config.toml
n_experts = 32
d_expert = 96
moe_layers = [0, 1, 2, 3, 4, 5, 6, 7, 8]
normalize_top_k = true
routed_scale = 1.0
n_groups = 4
groups_per_token = 3
init_std_router = 0.0291
tie_embeddings = true
optimizer = "adamw"
beta1 = 0.9
beta2 = 0.95
grad_clip = 1.0
dataset = "wikipedia_en"
Below are experts of layer 2 (counted from 0) of a mixture-of-experts language model. Rows are named router (the router's row for the expert), up (a neuron's input weights, with its number) and show model dimensions 0-159. Each number is 128 + 32 x the weight over its row's rms, rounded and kept within 0 to 255. Numbers have three digits each.
Before each expert's rows: a language model's description of what the expert responds to. This comes from a sample of Wikipedia text that the model never trained on.

# expert 29
What it handles: Short inner syllables
router:165027110126156153145135118186078127105119176113113160141155129155115181130106152138093117146132117116110179210113132123108132107195115091065139108100139107165127161088146126129130188139177116143132127117171136168114097114173076075137129110121128103140143106186098061080087118131128111084099037225123105182101116114114094175161112134180142139203138125129103113110115095167119127168169158106118085122150073132088137143130111118105092085135076160111119136191139173138125153143121097
up0:146141121130074125170139067119152166192180122136114140134024139166166100181097087084144113167149182086155124101123105123125160113148095125105116143111105147121109115140101090204103182136144091077148172132130153131144085135182129135088151084089131097108154089117139142123127083095090082173125149118101153133093172136165104113121169107162108157076154142074157164137160119205151118126112120064106089096158077146163180106108187091170147126071088147101131165100092136177097147129115172
up1:084100129121038126094115118068103126103095164137146136144075119084153180157115064099114083169138149136150144170140192146125093113122145138122124101123174137152107114136089119134160136149116078097116069108177113160151180144139139105159122095165152217121162122123182116117138081109105167160108147098106132108060173096122149190131068143138185142121080164124114231159163168089099140117148135135150138120068079137127135154119168051099163117148122163153108153099100142112090118178106115
up2:052125158120112133161147087127096172082145096089104136152137119093150168144108139171142154106129124130154088137180140127100142158175103158127163117105188145140144160143107090075140075067144099178104202105123073119137092156094181124129106122135157173070149108094089158156183126161158178120155138156094131153100124109115099188132163069148100132101140123147157128087127148121143116144103155132119154028161118163124116079151107123168097083113196125076157081081109156161147099102078209
up3:082088113136100130110057163177134171114109141114088137107087109144065129168136128121127142118118107085088184134114134120122169179101060159156179134095115163094101090143107119074123137115111094126180156160169180084173079120139132116169130166126090101106132133183138179153075155123138083130180133149107095139143094121130106065143118120156084074103146145161116196133166127140143122150119203147131117112150117129194148126104119137243125157072074089091136182141125124142124085149177154
up4:176128160137176120111123146106139173159132122159128154095158243126116121105115054133141096111144107154126115140077127130094139078065121159138115147096120158083151087072100179148201173134095146103107168129115184140217097077109065115153186174087132102170176139131182143104126051158140135069122137083135116088144154130110156107134086117133154126140095151125134169154073113090153137132107112124129132149097082111092119137107145104136155155158144078053181104131138128141163153175113125
up5:152129098118108136176132154119108116136086124144096175140113091179141087150130118167149151168135152125184173185106070133130089096125104059131127113041086079118143128114117162138112140131142099149068129147186085138117123145164174170093108125122105113146080112182108087166123083118161147127172113106093155092212143109124076059127133143115114144093175093231164149140124114122091149108098112109132086071212121139163139112173134088118096088081120125152154139117157123138089152141069164
up6:119140177136050161194079075129017133108072143184091127109127157101123117149112066178146105117169193098108126114103138104103152129113117129139066151103131117142128143134109082087117157166125074057155159102085127110201092078135143149121156170119108195115068113060140154142098127119148147099100128152135088139140109175124189171108089086073117089180130134156139113106163154148128135147140135118156134142119125135138185088173114151112127156172123121166153124115161149155118154185121165
up7:104093128161139092145138122127161132138164080113085147091183098086183155118203161135165144161160078049119154120123155101160159096107155178108162115091138179112125194170119104166109139128133129123120062137058140160087129192089125160098105055149116143100118109141147068147092086154125130092107123159069098190118160162105105138125088175149083132098130139126134131177113087128100138124140084138141159094178186109131069144171121114144131133151181121064149145143091090071163167140121151
up8:137109118131147112169126130188128151129081133124103081107149146162130105125127058186114115119107127109088169133117163122142109142117106137081121130121102178101125075155128153156084159139106136135140097133176100122134168058067079080087054175097147121125122165185152133137174147140112159174143129078124203113136181159148127124164120089108180129150117133164121070169118097105216071167211188152097106052164153072118117093167101124081149110104151102128107160140132139118160163149138159
up9:111106108187168116140176038088088127131156125205152106099146146145142072083095129207188117126154125098169090170169132132160126115120136089116123148165131101163091127094123127059101110132107189147200045091127094083119177156137106159119115090104159197152172086093030132169111181128169115092103133147157105171082137133158103108122152135082103136130146134136148131127170150082112176115140093120120107171147110131119123123113132138151162153122129105098145103100134116155093134071167140
up10:181142109156132199111096140077071076133105165121155144113151091157086113070109124162148106130085186130138166107075135156091200148159125161134131153136152133142075104189094128204140152117132088115112098138196170100154116189120132120068186100101164180106106178127154123093113139116127117127120135138128090177106153162123118152111108135202093114127116168088115095117176145097139118114099069114085130080192152133129111095140131077121137087126103126086160164073049099126168131113109089
up11:078154086144154117144100101123125115102109105148099131150132119083111086108136155112132106121099156127160134142126116123093101233116105083100089180163158147142072124100099123103175156153135099147106141144144124045128186084116159128117136168133163145061080104162135105136118105128104099147180113162147109151133096143138113142086098091103131129178176114137183112114241112123146096146113114091104118139195181127194153068124189165124080128142131109169152126050073117135181127147167179
up12:135176156090108076050118195065104112135102075080123165116135126099182150112142136153121115108110134100139132152135049131108165105106145133135139120126163073166123221080173127091140119137122083166093113125128164136142161189155087082165095113109125134106172133098076078083133164179102153212103155116151142213147098164090116157153073127164111106107096176107130152119124151124118116136170168168144102188114082112113100145128091165102173123129123172135160111091147117099133122094159101
up13:100126197138131125122145109194097105138107095129189115189076132187125068083147103115128087142178188140144096142137132141063104079142107126146065101129148189131135068120182089171131130128091078132068112140156140187130094124165132065114144145122115088184164095113161130126170130118126133086145147113131128076093138101170103111086186132172118111145121127080089179141150214153069091152098148169181153124103157172169091167115113154099075104121121113145143121130141105125104131151167116
up14:137123111117136146158111094120102121054086085121164133114099159133111103140131136132187104123115075127165114155188166122181111125198156206140138110151145129085144108138147109204053090136093138024116133122118170105126147170116096121082097139096112133161145080171097123135110121112078109115110140158093117109171069151173135118159136116125104147147116154088099147085080070202146130097159104144142095123144190132122121188101116096116165148152124131168163121113239153142138118128088090
up15:142128074154120102124145103146124129127096097125152074083169079140165161145132116171124061096073125084113128120157174100086183121187123121109100117080119067185173111117107038152154143161140183161091111127153077129147147123121052133111114105129130099134133159114102204138142107133143121113119129198152149103155162109174124157155111149163146189119070136126174139152138144153125101111134150101054098129120086148108120113151135094162136174145181120092164157042069190158167121113155105
up16:112148111084081188150146071115146133097192128123152132107128090104180195132101121064159167104102088133146078145163152085118109072161165111117118120215116098115152165099155113163116170088130113109176187094127176124150113119178155131094169098131139176165173117072137108147091124124144139094119113167141103115108157117118130111153143093119100131130147175143130067081166146163139101097142137104143197142092091115145116128110147110160172157016187137097095136194168158080126114109138098
up17:155146149117117145165159157105146109152124199130080118146092134155105104100164115094139175071123117089124098073102191107139143087132124100138149124151078092128089102132141153114141069117092093147107118112167182145180131094163118132123165131122120139147068156135049141099114202141165184151144138051120144161136133166114123109158166118147092061102112156088116109144163157107129112125137109156175186182061106138138082105066143107149208116204125127096120168170152088187107158136169144
up18:095140129107220164094122162115135183154133185107163113127130146115096135080139132148149139159107124171078102132175122172132144134164106151129175152126096131177120165123092145101164180140157062138166085145090216160084134169093127134153101084188132028156132194137162126086164060102088179125140137074138165106130112062143110122090121148122129124164122132101105090130106066101147119117169072132093076113137163093112172155111138110102112148115135146162149096119156132085122114076099161
up19:121150091128111141138099119126156120125164121141112154131134137113184057054129155194153140122140118206089130200122128089120129182102129099101076121159107110165103169178146111102134119110063144118163146118125058203112117135149117141150161144162129098066161170110109103122152082125146149117113136057115055149186184144087157102182119120073080065192130192096092093151137141147153120097089168165099173145069149131137151114127119143157094134135152116149127140112155143071154111121126082
up20:148137141106156122054149128080177082143073127106121169104158127164174072124135169186143183110166106128114140135076114106119104132146144132137103056117107150092125091101109109144152083129152108112151100170190046133122101132020084139108132187148127143156163159122150082104170156115160133127150123101121127118143110056082181123158086093150080110186086106113105137155191122140129116149119098109122122206137180170109099115133165133144181128142062124159085123150129135130189151102137107
up21:242171090152130153148209135128101095137086145121114102087128094134112143135085101085130086163073104211151129102141152132092113141084126127119142131221127131098087162113170202127130141113143163156099090124140135130157100143193139147122077107143092126100068107182124114097066184128142073126131153178160158162147109134095119145151118135116141124129195144123072096134160151172087076136125084127121155112121170090150145090108168127099173139117124062087121124108099129126173154095127098
up22:145152095109087071103111145083175159124147163124137148154112131137131153093120098126052130174112136104177129152099070134180113086162102139124099085042156103141117103181121128103081158123122149097057212143126119142102130138102097154173131124135100089135102139098159087126109162138143156097139119076120166136167122190143124126115170129142133122082130108098166221087197178155125118094092134101130096166120118132127142162110127163155151124111092187162157156163101061129131090039184110
up23:121128113080105161140076160155083142119123120108179123103145123102083185119135122134105129160143136133169129185127126143131153088194118078171127119089153105161100164153167139140130162106097098171090131149164178090173103120137108114096092108113104091074117138136115163147119112151158151141165139095140116119138151109146136113083084187122087171055133136129098130080107132135069114096188145109173093169136142077081210119179108066117137195206106140105119115119126132116173145012176121
up24:159137092106141106123103132171151107196103120139151099073180074132081098092108133102144108102145069104101150112138164121124165103106157121148144126068154116160151091142153128171115112100111097154079134157097156121186071134189168107118104105138096098136113055123156090098188062114087102143198123117093164154096124144134120181139069108162159133127122102125115077055100131117127135106162124165114077242156107156099133169191082115128134162121141161158169147174143185114124126113122132
up25:097153150129112093133152181072164192140178109063147111122158104125160136125155177190173132089134121159151121118165120117105101163110130078120190102102149136138122108145119157138187120129171161144067111110121070113115206137089113134116115109187126126162166175101179119108226065130125171072122111162155082152089122126107160165063081110090118114139110139121086113113081086125137109111100169121135151143066148100115093110173112195112133110110147110089179087099123141108179150100139171
up26:138136157139109139154149143110115142104079177128103151167109141103185092162134153135117124102110124130147085132129086110156119082166120154114097110095182093133151129100126132163133062109113158180109155109148086135058099165104130161181094140183107152123110121084079146125176102098127158135039121165094112156125174117152071105132163149154149110085107113203079169110053181147114115166116142131165152152089083153091129183136151186141094121140033154087135079150176129174097144147176169
up27:151111154155129086119148152152111085199166158153106163087062199153136123086151171117110109140077135065164118121142123131107152117080117116148128133081115078115197112120073114093137132151127155043138117140140090099099106183164151176181155113134123154176184122119134139139126115157165073158117119135135152066093084161126207130175150136150055130067113163192154160081177128122137152119066158137090154125113114143160097138104147116173104130094088105127119094141101142106080094087154105

# expert 4
What it handles: Latinate word suffixes
router:161019159162079114119174100132122080133148120157150157134175123159089116115171129171143124189123096100111200175125112169093140144163157134126143076112164109161098067101131096111143142105160116141122108072181107122127180103176110077126150117170113084190094104173139093122082091114113120112145034178134089167099138140077137082124141151177106140157119095155139140146191123139087139134144150115092100145103137117100121168106098123146097108132081154112097119142149116175131201142110050
up0:163123151168113107123143121129127116151137091148104136146145118116135147114129086165112127135166130127118160100149127085066193171140157115120100137111123111070089115208130207140147123132117205116189088165113152097129172135118091100071110061110113105074104097068104133054069211123174087157175149086122067123104100134157103135119175064089127131176122131089116059099168112131128173121101106082108134100183158162111134108164125134149175121129156110101158163133171105157152150105172147
up1:124156124127109117135123111136084095150143063147134096175134146180102132121090156134152112121136058116135136099170096132124144099096128145122175117122183138168158076082219103150121123132119104160133118110097119124174062156147099133157170079113131101129136108141170156096161159111154098170186141112087137133058026123070032137091152154140099138125122156117130111158126172115124083139134110132129125225088137124105133118110137150136062121221087152125107143113081145193085138146109143
up2:183112124100093180187203134101084159109142068117194151144124157176122116124111098131160094176134103129156118137115141185097078140121133113158173147163124146127071126139137132171109133112090132104132154153154129089081075162118138142068138132141114125149189085089087083117129060079125096113124145134082108070070161125104168081129173186137119145165101192150161135135130138078117203093082144171116159117165100097128099152139170093092100152096161168136058085170125131131141137148090139
up3:137121060113128091134134125113105142115150131149149106071152199206054140183120123139107147108000100102134117102150142137124114138117097105156137133096073100077103105133106121125155126176150151159182050140210080160129121172031129116117117152169089144160102148173124119167077100128180138116090136146133150110184113167077128097123168142126078106156141168130111122109171142172132113134095112135154168168122133070119156084110121086151147152140111092109140130131144108118138109181137143
up4:125128179104159109131176112059125126146118070150091165126032121139148132093144120148151130072156176139123118161143140141095129147115123096087075150100150174141125149134099121105125157157171192148100158139130074178176164142081197055131142130182131182103170074156053141142144148153138183139112126091094136103185134107129142070081151138090085105138160084129110156154122147138134096110087137115150141122192150140127078111097120099155082108092142155079149153128143063148110112205097122
up5:078121096129130112104132049121192126165147098155113101119179122108181176156121158125141173133071181179108104103121114109053182105112099080076080135193150153118094150076166141156115141149123079138124087145153066171127111108100155065103109062119067176097150094100097157139102120129133134107081164094121148168170111068162183136106139123149124099145131115100194139075114121147164123162125079150116186170118120134123166165120118179120129162115133120140121162108141121122092110116127213
up6:090158159114121095090174186072150119126111142087094128162086145127120090149078143069164163140152134125134137109088179129115155085168091143142139114083088177115145163118137156106170149145145120127153119170187117135155112143112157167128133084143095157127127101156077055127134194149178093115188109100130112191132123093121113057128111102174156105144103123140143199066108084133182162117196072054122093132121138101146099085105092125164173106167085152111119160188091069138119112120142114
up7:149113097133125138197093072090105161156195130096179120163182169093146093113165146084102136157104118141141091159192165176075132106190121132150134106123094055148188123144156125104139127098121132095146130125117160061103093100091118145140190114078154166100136129050095118136177079103115138103129152165158137074088124087144179081109108164161165082133149135094117145084154154160143078152100116105154118154135089182157124169103082189169140116124134140137144114114130115052188119138124138
up8:167152155114162133107118148145093102163126126129141156054138120125151182143172130135133136068093148117142146113173122088169199150088183184113086150148065127131080124162134139069088111064175061188140132087114091144154093083125123111161078119152225111102079136109146137150119136134055140126142132119131109123136102119092129137109087122144140132139117119147100145135156130081076077143204128153184184103123145094131119065104121096140119190158129115158117126056150126135175128108138058
up9:140139074103082084104119121095144109149160160115130190092164117138106129138117171182150126099175148114168051172099130084165119173068101176151121119106132103158097104113183094171067144115162150202127148139121188098110131136119122141105113163084124066061153153122133065101089119143111115063141159156138084128176127091144060072115066106142103164105196092150114114140101095121133105159140159183164143104138140106150191115141149100119112149167167108177125129124195128115155132127174143
up10:135124184123105164105141099129145174152177148095124131103100119144136143119203176138085185168143152169151140111127124138123098125160142108158137064131051091083141102113160128146103164137133203140175090115073081117118084081143077135142034106092140127071128128112074097153088192161133144083135138092079168119102135100173128121076119111112068157081127185146159101110159063149100139113121144115195143110106119106145122181136144080133097143139179127111148172203155148118146123142149105
up11:111178083102094120132122194173098100077105141124113121122128117058138178181179148084175116113118055181125137050118113063128125123168150101119136140106119107124213196160105141088105104114114130107070175116140134146162125124112190141093120118118121097133156140134139119161168067120147148140101125137118173121135099122147105126137094110125075153117097141074183126127100125150159129122166156190131081125097118143119085120135128120171101177152134137048130201046154117113149179125139200
up12:152135115100122192168132147093146165111079194144138174139121077146036084145129085104117137125115090164124110098118151131054159087203118150197162128066084117160148149108134135128166164106108101078135123128155128174168120148180175114180044154146174136122141153093177104186162135128142103144130135083134156102191129129139103130123133135172120139144117104131029136075115125151139132066092075139128098147148128133154114106140124109118112099073070139149145123124108130128115156188085168
up13:139142152171172100160150107131076114125154068131073107140107083145163171131139127049141113121143147073083124167069191141062125054131099119136148114146129134074119115139089142138168169116073090062101194148109180095172105059153131152158132141114100148150140085116140184150145129121124088186113147102132135142094166156142107112072078090107184106115082112117099131143174171161163117121179104080086182112080141112120120153173092168115152148134119120164134136101129136145208132128140140
up14:075117152149084150168160119239194073092145139159148099127136102136181104108147145152111159138155151132159131097147101154125150131200145113099170132135170137096110127164118122117122118186179088173131162104171060110081157075071078114121081164097130122153129087111092122146192105126166113106145125083083120165147174127102154138126091125123144158107160104147132115190155141075106122098126132117157108176101154194129081145130146125116079078142067135086137106100163102119141122038131163
up15:115158176144076103119043116129186116115120192167117131150144094178143103175154084130106142121134144127108154114109147158133118145143133154141092100122112159149067107112121118121131084156162128098193094106104109169133180124073149161139147141137114162062120128127173112095136157145079158189167134081146133107154072136129061079043159104173123155148188139132081094101123075129154086146136115121140136137109128106117120091127103128158073120134148106213153200058111130143093158162207143
up16:167132108114121130146130161071144168092080216080133171108097163134107136075149087082128112084098167114125105110107135071086129208088139093146140107105111089132157127113172101094176213134136095103121127136138141143107125151174142134145091181168096123161112164101126193088135152112145147179073151071113109122152164147134192177178125148161090082094137177145088076077120147092130119115168121126102074145169128132142166123113184063156167097162129171162100145152107126128111158096142131
up17:126161096164097127113081139138141135133099094205145084170115143044162142139100098127119128115160150104103133157154174088162123100142150108119109049183086106129151114119139075145167171122175142106157101127114142127156165059152136139048136150076130174107098105154094123145092088179148149170119175121106098157152134173114219063057080107094129153136093135108121103137109111093142105123193140125166156165109120132115098097135147055143080175128147118143129118143125142163086160088059138
up18:155144101128085134144126097208129070162207086148135088172047147065143132183108123139158150112110136131138117155139064106163115087137144108126161115165130161142132103126164123145107129136128099131135106128185068161182111127139089154095157068088152116090151101136156123135040129090175130156123116140101157088176179143142065111165202115071149116187146136169123101148156119144147136132125097176103104089136108092168100145097132131160171119173100113063107103140089138155146102100058103
up19:150121182122097122127184155116163161140113115079158119104112181149132037144158089126124149064153128085160154130060080126164139147119118118181133139123091141098170118162091160107209087093183070131139155123185103117175159094077155105147120112137101168117171127144118141175173115158139111122120158218081111104129143130071101179051154169158120127149097103134137075116084124199120117095100137144121113125129118147152117126125158087132134150131102126108134077073110125066110073183127126
up20:083118152172142136159062104120128123114122195124120130163118161165145183175125114131142062110155117133165174147116134145041153166100113165126134129111150097095171098169103179094173160151105141112113140098124171103169127079074084148112126117067148086129128155139139098097117095162166124138132129161101147096094147170060117085138094113109118088130108140112117126160137127120163127204153116064131198082103116124168092095139056139171135150179115101061142166093078164204122136173092135
up21:116140090134095143123109113116197134113125122114137141196141068176190114119093112141192121148140155147099099235136109121173120171097110176080121149130122102124135151111161082124139158180136140159120065133162054108159114149100110125085147119125091116133082107167118088083091155102131143116110153180130083107062127132131079098094119143135081163144122179171150117158088094103126187117114146126132070106119143166164122162173135151143143139112196101028123081118121093187100118110153087
up22:153182116136086162138164152103086129180116110096164156132116212109110069119090118166137180118120116169152189103125141134176096131096184109139079097081138119149177126138069085135139101130101186071153122141164183142083097236114109156093173117104166135120108161120104103105132119128082127136148110139134121161109098102097144180165111107117100177105102142065140124155162120120082154086117164139069108121205100152122086144158152094125132104138138080093052122136086114141151118165172146
up23:101199139068153109110148165107092108087110132068161125078134079096097127120100129096138159098124096167150127115110095098137135109119138121119103161135181137103119120084216181124142100119178144084139196176135095119119116137112088123079047125132034149097171146115097111149120115137138144161116153130080103134167094117171097167116131119112083132147144131168076226121122074151139136092147104148128121158151126135171157097185144180121182169094174193147122117131125085071129151088134103
up24:118081075150075077148119208112163115170144109100137136111140115108135157147110093136133129073120139075162151177125133096128093082080138061114191127125109108080112129152106165102092104198129192089080112123137138102129127154149131136104202167124124206144102152156132123105109111118152123097080141118223078071129135121164131081105122170117147121114131145134087148102129162167110075122124098104144124188076142226089158138130132060140147101153174126161125146161128135173108148103164116
up25:086084086162166112176166092139159146096108061135109124066152133169150100114060127114121132113130168104123130141136112107107115150081140121141182146150127106161196136140087086121091127140154078174147050099104152149141164105198138149101131081195097104140190137194108101144197126110138138194216105116100090093140182085108144147111114158128171140091093137127157098105151155125143145092148127114095112114173125135177100164149140145140091146105137084163169147031117127115148143117141094
up26:115122144158085116093092114159156161109137117128148148114120145134128074114112113182135143077131093136148111124129135126150177186114143124141134111128088092086117110159120122214160153052163187090115220138181076086106134114174160123086168126088123122207117194090181153062139190115134185113099121133108128131139190091136132116192112150054107112132134139129100124111129161117163076123118151117150178175087101116106114117180119121083169130050126113125147170129148126099182091139143129
up27:113131139153102177078092170110152139165169099132121179197113169127105109097123177118133134178111163110116156098119152086100151129067152114128096139087035104186106116077172154146103194128107086149071103111124098126159104178165139116167144106102127106087114091103095129099114102141181075156097147092102157081102089145091183093188105135124124099108119155131145115110125142126116154125101177080132113176100121121171184163154132135179215092162092145158104110175135136152088181180137143

# expert 27
What it handles: Line and cell ends
router:155064147129192150181152115127115121107136132132103129100079075143067152106169144175116103148119131142085148188121095161123126165123139103192125078129123129145117155089136158130114178084180139118141111023160073148108130085171095077160137106130156105159118127158090102105116124181079086133134081214100083154142162173101118096106155122160126142165118083117150116128145127081169170155181125065107119120121061173086163142097118108133106128145081138145083155145115201108111176137143105
up0:166168149134124111167148082116192131165127119131180138091083123154092180085123096147118150104106130181114118088110142076143151134184167096142163152143149152144118161127120159163105151082116113110134100157131095210148066126128085125146107115187137189177161159142098159070145125126144202096141128179093141152145163043104106164092146116155110160137124140085113076129143149146175120088183144131147164112098093156114134165093142108075173100147106104090160068068099067083154104123177109
up1:160157184124134151171129213114182143130038063128025096083106086137116088185116101122165148151084149118120127096141138131148107159103126120111178101123122192157173157145087125055124142143144162106099108139108147097122118087117142122082122186091168086149130127088109081139153116146172153135127155177127189166077057147152122079134123110113102121121119104085092167152077132154092129146071105165093105148130126160127152141126193143082157120162143171134101166155137151115130090116142161
up2:134141179191119178154103166077109166141141119179104147133145091119118128192069159190075084188145170149078111123108097103137111097145152116119093118186120103105159131138168125158136110124129149094086168123077101129085093128098154093162153085146160125140133094084116100117074116110130135155078132118089161171147117120107187107087172089118143133121160104124070169147032150134052120134105060146136150146122154156128083169108095132106111158104053156128123135144190179102115099163169116
up3:130127118089120087133106181100180142145142177083091149094092098031108086110178154126169101128157062214150132119159091112118131108113133139147122142170142105098079134093141158093099151080098178185163130095128162167132160102168130161126135092106136120147137185061159196139111190095108102169147131100139156153146104156097114076125139220115123131164148079130163135150141134115091102108132079184133138158141126140079153108103102128151134101135076121097173130102120067148177098083152100
up4:181150062157107141127206172128116145153164138104148111121118154159136141208078098185114107065111107143140121120114132133149151139108079135183116214125160132086134116117133150089107168055143079177066128163129132160159108092160111179116182184122078147104152074101110111114187169066149155140143125095189111079145126103130133123148087134185120120124120136120113107127104090108156138096152121116110145065168088067154155114143088111114092130094128096116111137120133061156194128179114127
up5:109097037075148178117091137128139165137139128131119119140096118134074182077113152179098100113095100134189115186084116089147101115116123160117100085124081116110120146104143185137181118091097127131163126149120090195168132152108088162146164141186127100173092150168065142077152095140134142160118122069101062102175130146148128144137081034048162147162140147155129116121176144136162187166117166135097156132141100097110171174120120130135158137137134091137135188127109170127101106116135187
up6:108143101118159158095147077147060180151129139123121113143128161097101123107139163127129144109155157133077145078208186157147169094104105073131222145133121179154159114105128110079128131145112176119111159098102120045107073118086092134085076166158175126109146161135138090101099048138141140145150137182123102135090170154127114136152159146145113113097095146118126140149076156115176133096145136114158106156132114125141121076096189165061134151092130091165091152073166110164099185144058144
up7:092128145123149096142105178144111158115198100204156090123133116140075109128115152094125092115090111095101145164069111142193145145110096111170112158158099123114118101122086069150084159125197073089098196106179083162104097141142086091114090159095164123097161071153132142103124160121091092161085135149139091133090209135092121079104119148146104098103118101092116197138079154095145110176135090118096158101096193112089112182111137160186091126141180134141105125148143165105131165157130148
up8:116121128070091120126114117128129135120143140130145159122128142125105104140100117155105194129113166100130092109181160151133132140137089094119079125100109119126157132102139196046093114147093177170172115156167179144146137137113142105165055163188123117169057166133149124156147142170114078126105152103168080180068124120154126105186112189114151169095105157163147059121237108123155134161113152172189072108125094107119146148083175063097152136130129114129088165157110115072155121157099139
up9:127178138131111163144092102150151123202100135147079081127100073072152078090132110182119091117152114150104180157156167113146114140104144109140171143147130136172143144160146128101187125130093099151143127122100116171055181096063101129068160148123134133083125107029147107110117135105100130169125135229139182114144144120138123106108133082144124081094129098123113179157090117153094116095120096115077138201103107189046092085149106169118088128151122150163110125182162098105126137116114122
up10:121114048113171144066142108146123136142076119057130137109116169085096213128217178151149085161129100156137154127159155169123089111185152142145179101165112174095040162120188111197126131114066102131100145126118140119119097084166107116145115121133169137064131083190084114055149161111143137113170123150143052110136140158089149168111158160106145107117080112142161125137136136118144160147170104129124127116116130175090114118168149094137113145101123085121136096083152103135104110128071116
up11:115138163107118114149143194109103157150097136136074126088124131110100116172090176062150085129188131101124126116094162094046081106177132175095135118171136120147111101121077130093103128156138131180063137137115119178077121113088130188150139080089115120198172160138122153144182117110101127111136131123195154197106129135187127178107149138162181152145106118157124121050149106142162139114174117159057138167103170135109130155127197126148164133095100127123100113129086106158113044158130108
up12:132124168148119093163122103091150231147142123161158146099114111174074141130160159122088102176167135179053135121160094109077129137121049159166177133085128187076124060113136162119136132140096105122105133101079093079058108104150116155111143101089176142081152081181190075100077136172069108145169143170081102137141150128108151098105163113157167125114133149148124141064116169136157128130189129075113124170088117170126109153107129175159129136135095125101137155134130169146139124100115129
up13:131140102146147132127101158114121136137044110100172171138131185110189112122146063091121135089092063154125091137148192125115091139110140201156129153103133113093136160153107136095150161104091116120130128169156125103155097125170119197152106174092100058069144148117125143112142128203088191141115150066147140174162171167132064200120104135164095135089141079109127191136075114095088147090180147119175124099126119154135123177127146142120130131031109148117137151136095135139155109094140142
up14:080160134171085127153106109055082118098096056148137107118172123092181128145169090114115164188149082068079100187154170125167127114085168115088145144181153114113114126116160157110095049120106199089130162143092132125181106095162145054168100065102144158099130155174155158201112152124118166161171145145125111145089103115150158145132176088109086146122120157122138102184118142120107087134107160184155145113131122103130092146117110117090087136127092151119164177164142144149124089169102111
up15:139118077111157160134130222144163161135142108071120129143138099137071155114108137148104117099142077108153117130124100130169151083118118096135109106139174089115107164120118137079142135171123188098082151104148069178144098115112194130107157095118174090085121055179098142078135034091175107179070142089069141162197150157142107153114139127164119142099129160127155139167153153178088147115152146105101114113118137163111173122100110149160153130095135152089108065120133130218109125126143191
up16:085152104137165119109139109126125085110124089101140187138155128154124091126168155100116140178135129136091119148098105096089109123084070180138127113098163129143137159166191135187137169075145083140081145143144142159115098096059151130059133193095205129117078085080085133164149115134102166169165154129112080066148158148114160087142120093100089124096114094123133104134114088096143127167064059137083156070119173186154160103125099109124151168128173123164118172168116144162073153126090158
up17:131094112097134191125098119139149130099138169159156108131099089125129069093140144131114138120128057176145094108085140140145106070109129161170116097139159117114110134104142117121117154112156212104144140150186100169158185142215177090098077114119081077139121065153144164153109101134176136118164133138120082094116057157145154133151171162121123203143147197160213128114123120107124151143098113176147116163114108098176198129143047157118084138156151133094150106107112103112079134122086123
up18:146122175049124096156107120133092141097172138159135145101136158208131100102130145149074071170125126146085132168180139115157140161180116084173178155138085099097155071071077141116133150180105134157164095130119094112078138134101127110055074144112146133098149143107170117120085081175050137149156126141131121135109149128107113071099186140141183178133137125159126140079082140095120117125156121108084131108088149132133087101120131220127123120093077128146097116172150179144188163118084157
up19:147116099158139149113128169111096157087166171076134181134129196167147159120169141181128062119139133124179104174166119142117070128116100142144107131145144103135136144149116143151126056146061123105125096154139122111126171139143119149117161134147139132078176125133059058105156143034065160134140130057108129081169157135180125163160086101166084170143111128148075178097134115118079139176137151154121126134164127138125160140156141129138144131081188079108157046133118084153051130154110158
up20:163166124147123084065123118106077081206150128118111104099134145092193059160083111086116160111150139159153142118086163165088092200152130102108119181102141170114120171206103113119132115143134173117124102138141130091088140126113100185082149137085137142086082140080149143142121129127130136110125136171196102057141104135184103136108159127133120134082095122211112151206091111092137135108132074113155121164097118114124124058187170122101111120111108102108116178120180175084155145148140126
up21:135152157136109145148088145166161125186096116155129054128100108104111158124153121144090188100124104229100141087118124082077134094194170127104143114114127184152134131147099100083141186157140104169117175103107133117159124100121144142125091121169082073135086112166172175171115141193127122127074142091151142172065113118081100112118087121174122095151165092083132161117090132185145108085133143078144112142103163079113107097104104180124078095114091201142109135161170085159165109110167142
up22:085114138216122186130103154165113141115132149084156115151137107156129199073159112122120147046123132142150090046120122132133104151109106180138107127130130090121131108151047130088113092129124125176091122139051113091082112100089126107125188151102080133196170092124102170134147138098143128126160140077152141148149118149171193157140131086176152139147115162116211193089127124144193157153145161126153137136083120170152140104161111119143166177103128165181061115124119090124095114121098123
up23:090173107161102155097073101085154115089113123150142136182155134094193113106079116118147114142134074093156133146091169086141108173081143114084159159189114118104112106207103088120166114137104143016113112144123130077142172183115136189120127174099059134119154114121144114172135105115191131136108144074100148135161120107146175189163142114065141126164147144131114120136118149141082070108093105182121119132190112094166109095136155113180127128111126149163176068135124145090118104114175097
up24:162164157046160114127162151107103171119128087120123141112101110162140084134129177157169092184153135152170091202134089110119080124173070160112072120144089141153112107085121169173142133113211146127179128118130075123052194134084138153092181106084068094157091186144142085142155148147107150142130128125175074073091122112111176147082123080127119180172136106163119130118171141102127081132126154130106141133088105152117091163104160143142108142145091143102125183104124177132171082137105135
up25:105112147166148137125125171159104098105152171104154122113105108122142089143166141086136133059091083145177129082041106170136122124116079176171082128107137127132175177089101127133102123158165154116140159100211141146135181125139115161159103059127111105151166106143140148124151126123089118094080149059114074158127156166107120102140147176164123184125104121072135144109185140077093177143167090122115106134140159111095175110078100094202164091113199107108137145155062124091122164119093176
up26:138131152206113164143113154135178153137151128115093057116119120159117108188071089153143080145194110131172107113125147136140150175145137099151135154122093125103107193144118192170103071175186056093083085125108122183101150107111161106170093104084158140096114139165152123092121158082139210162143128150152131096105122111138100097118055167096091180127123169104098068125153142111164151105146091140167106088166159163116082153121088145158108137097094102158113196157078103129118108108128138
up27:089112168147137155105132115082140162126141140175109131099134150121117104121143185163130128139188080119102107163141149050182161110111090136138115105102159090104134110130070085080090066111118163093181110148067120070134142110130081183087165188124188176135121158121146142150133072144092122136159145064146130072206118153167187175082125119127114132107122061138130147167160113155084110154100186089166182171131154119117184141100126180120126109145076119139150142134142155077107134097155095